config = dict(
    router_score='softmax',
    balance_loss=0.0061,
    router_cosine_scale=20.0,
    init_std_router=0.0125,
    tie_embeddings=False,
    batch_tokens=131072,
    seq_len=512,
    train_tokens=700100000,
)
Below are experts of layer 3 (counted from 0) of a mixture-of-experts language model. Rows are named router (the router's row for the expert), up (a neuron's input weights, with its number), down (a neuron's output weights, with its number) and show model dimensions 0-127. Each number is 128 + 32 x the weight over its row's rms, rounded and kept within 0 to 255. Numbers have three digits each.
Before each expert's rows: a language model's description of what the expert responds to. This comes from a sample of Wikipedia text that the model never trained on.

# expert 29
Description: Mid-word fragments
router:155130134125139103125115118144181120133104123151087145165194141081095087143159136120108059148158129191143063110097101122179112130129104143092138121109133171148143183143134091148131123146077135157116105096132149070102098107137123156127188101163136077044122221147195188125109132179135182129142164144112143131108120154173166150151153074182074077069143120153102090129154096146133125166155
up8:098145142125156150114177153100091139131142076123106117090119065119150118125129084109116126160101128135124160119110120141151166123120079175115110052195178105068160117112142089052164169130138104141120070110161136067127079127137098097105121136126136140090138134049146129121095152146109117075128187113138114108160097140216134141141079155140125111097197169140026134135100103091153071134114
down8:115135154119116156092131102132117132053063143067163062152086118122116127114132156157143109148155118151156128121116150129158114151138149141198111128191116128183160140133127161169109086073196142145100068140120141143177156165107119120172097127119131119176133103110150101161160067120134100094079124133155098141134080114098078098148089137158111043063136137056135167161181134091094206129118
up9:125109156125117188146147160138138029076119061112169130110112107143120073121107139147142139145117089147153113156128164106134128144155115078124053154154155068104125115170140132135231134144177125117125150159076123074189177171137180091080113147093110146118101106111126169067122144163123090130162094149119110103116179097177113083145180119124102161130096095154094107149084150170146102112163
down9:159129141121196143139145081105104166115085140167161129079086113098126119143121122147111152136166139087114104123157154131118135070136083129055087068169124139150139124209052120167105156178115148159188075120183131072044121141161137173171121104162101105152172143129083171126103145172118141133149094089124137178116135172124109166133182135145132114089110186103144170148082113104119165093129
up10:081131111134126154139125116143097104130144163141131090059137183154123154131112068101211137131102113199152154076183162113124178133173127154097150143148131129156066166121153137112173109105061104144154148153192180184082163037163142136111132140097156149160172157109123154150166085126181157137147110181122100081105139129130105191144157137164115163140121103105134117177162109086164157110124
down10:117160097103075075148144139087119156123114144153148120113100126144090193179100149155153144148119113140198136151108124158142128147125075153076156122166143156161065137112162116144074131185108143116181145110123155136126090145114072092160102147160137183078154135120116106157163145132124072167079163131111124162113115225168134170138121126108102134092025113091161114059178133166093129089127
up11:127149150147126162113108157134139101127195108092097110129122100137128124094094108129127140148139142134105182100104176109158147078067077113096162124146183059109074146161118127075176133152147118093175097106181113214096070108104125101133132169135103155158160128144153117147132129178100131193142162176156171090091163085181096084146139118122094162124112211123087105161181123164162071118127
down11:118119132117144133103129145109146107153141126116140069167103133098113163031140105108169154152162135136149153128106170178128072121104169110100125150207160099078146127128076055071170079061151119121128130169187145114150126110124136120150102164083136130110126106088095080145170159122173128111135124104160181133070099081090109102148116122135086180151096153087082099163122120040097113142076
up12:140144070100129165146111086143120166122132145155146136158093145132124183079126087128143112148150138129138127185116147129179141069109128140171137114164081208102140107102094160105104080096110097116129097175128102130205067149171161163114065120105094118139110153177107098104177176169096126122160141180139189121111153172146182071129138208153151118155098134182143095147148115140127199164154
down12:086112090191102133142081115099140109114112077129078166152124105084112120153119086107135169093132167197137157135108095097110141176111169203147086102110121110083080084101152112162127110125158147152112154123166105134091125133155127099121100134204177117079140172094164168115071149098215115150134168144114107127191137113098192163067131173100102158104125123125111127117061150097108137076116
up13:156160096150093137110115214092148109167139152148094119119110125175111164145160082144104146167184206142169153090111132134090105077135148160173119193130164119151063090137136135110114080119051165147141101157169106162115116126109130141119161190172181174165146147097147135084174111119070130141141141152151130101128087146108196118101080159186109145129164128148132131149104112098067117169175
down13:101160101168156152180128112126142184081163146118156140157140121058144072141180136119055096095028123141069125110081118152159152119113127038109155068127178081133106087098164143148098202116104073177127143153128115115142174146133137122181133119108146109155107083132131106102127113115140145104164131118106184123135120144083154093134121173113073154118127151067116157106117102146129159093182
up14:133110156107106173116098122182126196120205153163126144178164144090174162123135141076136158166147103110190096114122101128093139137101125085201147119145125088142248106142130093086142095047161150140145134069099117099113138141094131094145115177142121139150137154170132148140150154104169119162116119100146134164074120115153190097148134142178097112119119105168126134123166153069115172146190
down14:112127152125091084180178172099115143184154183095121140150146137109092089145128128093128153137181107075104090098116093150156115131104125115085116175090133111134143119122114169146121200120163073151118155071113099183121094151076096077079149074078161111171136096134155114078144198094153075116147112091118113089107152125156158130129136200075150128171100160165138152126154078177176154167136
up15:139124129113175112143068076121103139103172076128143106217089079129192149117096138145141129128152072100082135156134117136137115181135164169066095089167141119129095182105132131136157084100143079130162103115100166132165105159164119169165121161134112128118044154147080146086096179170097106091140164114125184104122120120204147086127126151103133045198137149152145117115130132122109090151138
down15:111137094087072135144194124150167069151149099171133136120166112089100113124100152174121099100171096204092149185119068154153125195073143130186094150128161157144111127127179138068187129073091106180129157162080139083145161146140182132187208133157143129136139118130120158122108143127129113116124124160087146153110099154098120096168155142116155130108125137182143144100105052151141178142116

# expert 52
Description: Infobox field labels
router:095143143061186121092164140117105090126137119094067163146142129114082161145195118141122115189110124126116082146110114121071108082095083120097116091145130098184168126140082143136114091111135163145120129098151109094134139137233151134152181163044252131089102137093134130082101099120099134092156097065085159149101120102126151134140164159122144129112119097153128089115147122100111118159120
up4:124109153144115156077107093155161138128124147101141132119125153148150109093185097109072191127142124140083155139124131148158095156155112120128154122064168154146124082071144167104136145100113118090092142189140152071133145078100082114144135122133095111140160132178085140115119175097072101109133104146095126081113158147142190101046131077169141094216142173065126153175145122120130069075198
down4:133108188094110058081087152134141147112063105151118118135084123127154133092119147124145099112180079132138120130143159156126154084111125136047161159143104144092127111099164145138125112087149139124175162169124152121091110146109135131081178191188119165145156089117113090206031099142097063101146182117160091119145121139146160112126146149120119136163111115131103081160094146176109107030136
up5:106108122156131128142121155076139178150127149180102143127106170168143139172091156145092178088201136107127138106133138123123121155142156093140142167139128075114085082062141154139099140108145105088127153172098152106106158068147035192140110149117143091118166065132126193162222116116115132134127111103157133164144167120130115145193128146142145148157165126111039076089112153142114095071147
down5:071138139182141075147107161078172162165112120107107148194109101125171111124084132123146115148088168098138094166110189077145134103114148155090087090119133165105155109145171084148156078114128145115112126147180140121080160083152131082095126135171200121070091112114140171114163215130115140116153153124077080108132081109170100161131161104165092127142074114150072068125097131174102098125116
up6:164150112171076131153130152144093147031161127122132110132080128109154147157089215156128150219161144062101136171164151122148136115117132135116124126137186167064127150075107171084169098081147147143177139067117115161162112176143051113084167114128096120094144125112160203105089132103154133143131134160126151113154107132072080142083125115101139098151154111147113120123152107096140142123174
down6:122202126092133063153147162098131119167121112147103149177137128082175113144106132134151117111115102144150124133172127092080126126143160135163089106106149055089169130140185170121171140122149166201183165081094071131140150089087130122149090151089084154070143133093223116136149175135154126097109127094131145076156143098125111174173136126093086125136117124119143105086124136087080133057070
up7:118187111106132070111101189128161089133125159117098055137136151118089161107132119098140147144126096158036159085174101129148121171154164077150068129147134096121133132090163108132161099131106097077135094160147105160106117142139117145099132167150133211132162138117117125161061103145143105165133137077128105076108098128118154154090124082204102157108174050177155097163163128180145149089103
down7:120113188079161139107176129108100179126108134159131108152113081150141131098164157225141082091085138122066128067114124097133110111182135097111155078130171113150095151137092155129137118058129183148108095116114172112097125130163088106109141157142059160124117179116084116051162089093140166156082166144099184135107144107139101128112116152088151137126112116129125108127093198054100137082148
up8:083080150121142111139086121180181132105127146188139130123119093120201089132125178110098070117065082084148150160132148192150097106123156111127103155054075129110162179141160074149197079138173075155155141091162146116129118229127130129149148152099109142136158139159129091122139089122119119118117153145120166118089152156158152093139081117105134120134126185108124111159114142095215095157136
down8:128085169091103159123107121164110116172152109128166171132143100122103095151151135129098131114101099101106128139123006139183105147110120149173087168116131120172114128049092117110099172139165018103116154118114156155144137113135145138133142185164100131137122152163119110138148105061131148126107149195088165089098170123111120140132165120088199107144135176101079170121178167132184111173113
up9:105112153118152129079184155132099118102135131083156135124144124129127144216135164092128166166130148112177091139145176138162121140156152100131167154155119104117199119104092152114136110136160129120139141061136109198104081132149108147186104086104091159100169146063130092128097182121096128166112175147091154081080160143111122111134179172098175142154076190117086143101121149120218127094192
down9:158129107182080183190105097181122105104086124089192121136151155127083121102157154049114129168100094132147148175156093147185094093100141167143119128171148127089209076159119127068139143146126124150164148131049139118141112185149134122164141074112112166147174143088108084182124170145159147114121081147143147139126108165104124107105088156127166139142120135109200130107147175158144195127127
up10:148185126140081125122171164120155113131103145071129160108126125162106131191145119133133113129177157151052154088156096147149059165078138168092127157081102152169108104153129095089122181145192109115139118132112114093074167106120141114094105173150088200126182146165116123072143151138165132124056156138103132101105149125121105127100127156116086067103140152133216187124152081156147187111138
down10:168125161113178147170188136113111223140162143133083123102167123121083109166092126122108142181143177094155096113105083118142056087125138094127128141118120122190166110140116120152072111208107170076175160063144167139145046150141149086107123170128117086107140123124201125130149081134110154133105149161118156096090155185137132155120144115098133089107149133134142189163162116107156145154168
up11:191032128145141111133181132135144157095144139152131118148086150103145132113142128104169205149145165182101104133115096102148202131147110178082169143083105139131148123060089188132104078119133135145135085186114091114120147142127108136148129125154121140115151112066109108117093127127098093138068139128142189121118168119136137115137093142111157204190079117114112139087200102112133219105157
down11:084120173087151128142149098053090130176094093132107180112159134095103083095158075120113084144147170126158085145108066084115086118129132150121200138111126169080067156133150147110126165129141167106179081136160174143159090140158146146118136098095163101091106140123161136118127110096140168111124126119080146093120116225134110121133099135077175070160165088162136058115126128101084068107137

# expert 46
Description: Capitalized word starts
router:121116178120136123165145124122149163190089105118143177160142158078147149133160141125101078175172092105106073059099113073112117097081124140090142126107136112141151140089058110132117171120084148088110112116138100094157180123138146142092093137174204092075142193144119205150137151111111121102161165135148119189098146125136095136170127174114048181126154113127138077097127077168082132152117
up6:180137090059159164104127143108108094175087118093123107143054132124030142129134191199179115111124127141117154178196116119176109087139167095127097100156121076107104198181154134130091113109157126149131056180117132149125157134149123099073135187125140131140097107119070141104104114111157143136126123073132116155200058113092094158131138114164128112137095124156143154125134159150121162135119
down6:137161153109120111075152096117138115054117136163125169090118113148150095109163117189119169092188087212155119134144122205127134117110125112133183120152119108166107167124132120098137164140122079152093142146094104146105091175156142146108130079072126074127113161071057203100161134080109116112096138061111103191115087133110120106091087171090136117118069107130127166142118070103116154133160
up7:161089127146153130156077106155070077115112112128052102155138088137125114109134118180072129092054102121098122070088134186121140124167105158141157093176151177148087051179108151164125103151161098130132122174106118137068081083121086109143158058136135111149199128154131122095134140155155055142095113107105157141127133164179174131120123108123109156139109098147133141198109152185122102105117
down7:144077144127144093101089130160142142123141154143101104144120097123154102112187176145165071101146090132182133121128239187144099154182112148105133139076137189160106156153135115161103141109174074165136187108136161126107145170127133086141147154149160068145187133152083182072140159131079114096211124139082083105097115093117101126143096095113132098131142174109146141133096146197140155130135
up8:140095161108169140095113209140141098092122128137166121106153133084156104192125128186143124096133122091131183093090105105074111175162076215168158116168077140102143121149169175115110091099144130205095089124077073107181099122141088119154086144092111078132129148171145114103132132112121146162095208080138148149168115164165136127067146127134130073175117122141144115163153120131122101160140
down8:155183103133154153114164203128143161128153125175131135105138113130119155199147161150170151144137107191164120082068065125118151116122137187065149119155111157128174124127101112109151121099098116167161107093108116112103084114139135123080085189111129101138146169126143144179180083175115185137130168106183082215087144120174138101131162134119151137188096080127080094108073109167147114145126
up9:119139133115070126097072160104108162138136177115152131144079145141122126110147151146145133209071091089122134159123111168130149122160173163131117164127075173153174158188124133120116109084140138169131100104076142075148102078105143083148159088159164160146108159131062109161116191109176136104102184141156141086132132194144075134114079109161112088146175112137090102146153104131174105126032
down9:084105082131167109107090135116103088113167132064141054138115101159102100032129176137182130161147097137189131117116119082121116136129061143162171131106143103182125102175119178189232130101141137064094129136153100074111108111154130135112179167086129130098121073143167098156154149165134134155129169152153163157126155103107113103121103122147169118137113164087131181146134165150106107138093
up10:147056139173092107138113146160102128075077149132121093086151129161145113098100107070147148100167115160160120109128133142087161066121118125036186131103146168140122162155125088159140207052076131135110122124138118109131151131127130176182136090141114156118104113172167096164111122140106152109089132119082108068170142203142184109154122116134137108152131134193157110190146124054132115086136
down10:119153097162147134079142126156074113100080118099122080173145126115128186100131122113097146119153107136122145120155104079111139132110154126155138124170142104112117178118140196176112047115148137110108119078113148127110189164122141141159102149124155155124123162170145079121054124102186142119039104097126068073108190137094124082074134113186145153161160120103094160189169161138158203107152
up11:120181143130053160130162079221109125067165146201096116076126091069131128166126131099076099106147123131112106146147161104148180159127165132110160179082141137148110119119170143174079129112175097105112140143131200096109102135061095106099156059142108121128174109132167129120080105127091157113118104146139108096134148136157118081104112100143134133104123129207116095133079167154129086077154
down11:152168088131115138132152103148165129091157205147165125190171098136085168135125171179160122109139173118079157142149161194123136171204141110100133059173121103118094092078101139160138106102154177133122115132083143113138116137066149145126115169139106129113101088086123081156133082187121117125131136102092141114180140135134029191109144141121157164102115085094123115146157115064090122106171
up12:134090160116113106129151185170121118143065125112196114146126105103098154150142128072180161153075081138162128121139105174135133146155162126113145106168055109158139136101160107149155178133136128124161145056139151111133095115181124163132115150101097200078136135102152174083128195107108158156124127133139109135071129165169095129113150143132173134125181158092038102149145094148146027169129
down12:153134102106122139144111049118119117173113136153139178138084130126127116127109145158090133130174115128088098161130078159164110146164097136194094156171095122185164132170144190124079108097122069150125127137125154108149081113090145118122107147054175069147152112184142125143145132150092051193060096189078132177137112128137173154131160060096130121149083154167140106109154149089126092090138
up13:176136108109076142112137128069129128102181135197184132098136113141104100156191177164106176127140123074134136097162113136117127117160101113099119123155123178098152131157189167140170125103100115141139126129051112148116088077158139181161115151099149137151111097120123118133235169135137160174068066114142177167084098087221138175117158143115120124119104132088118104158129130146137106139075
down13:117157093156161146230173136108133175140131107118118086149149176150157170091119156144138127144145164090171106126105140076105172100085082093129076117068152105120094148102115107158136087176162170083133149096151143166126136075166106143116160159138169103187125101109135168140150092139117156125156133169151110113202092107149093126144123052166169183137137122160159109149151069119090063135179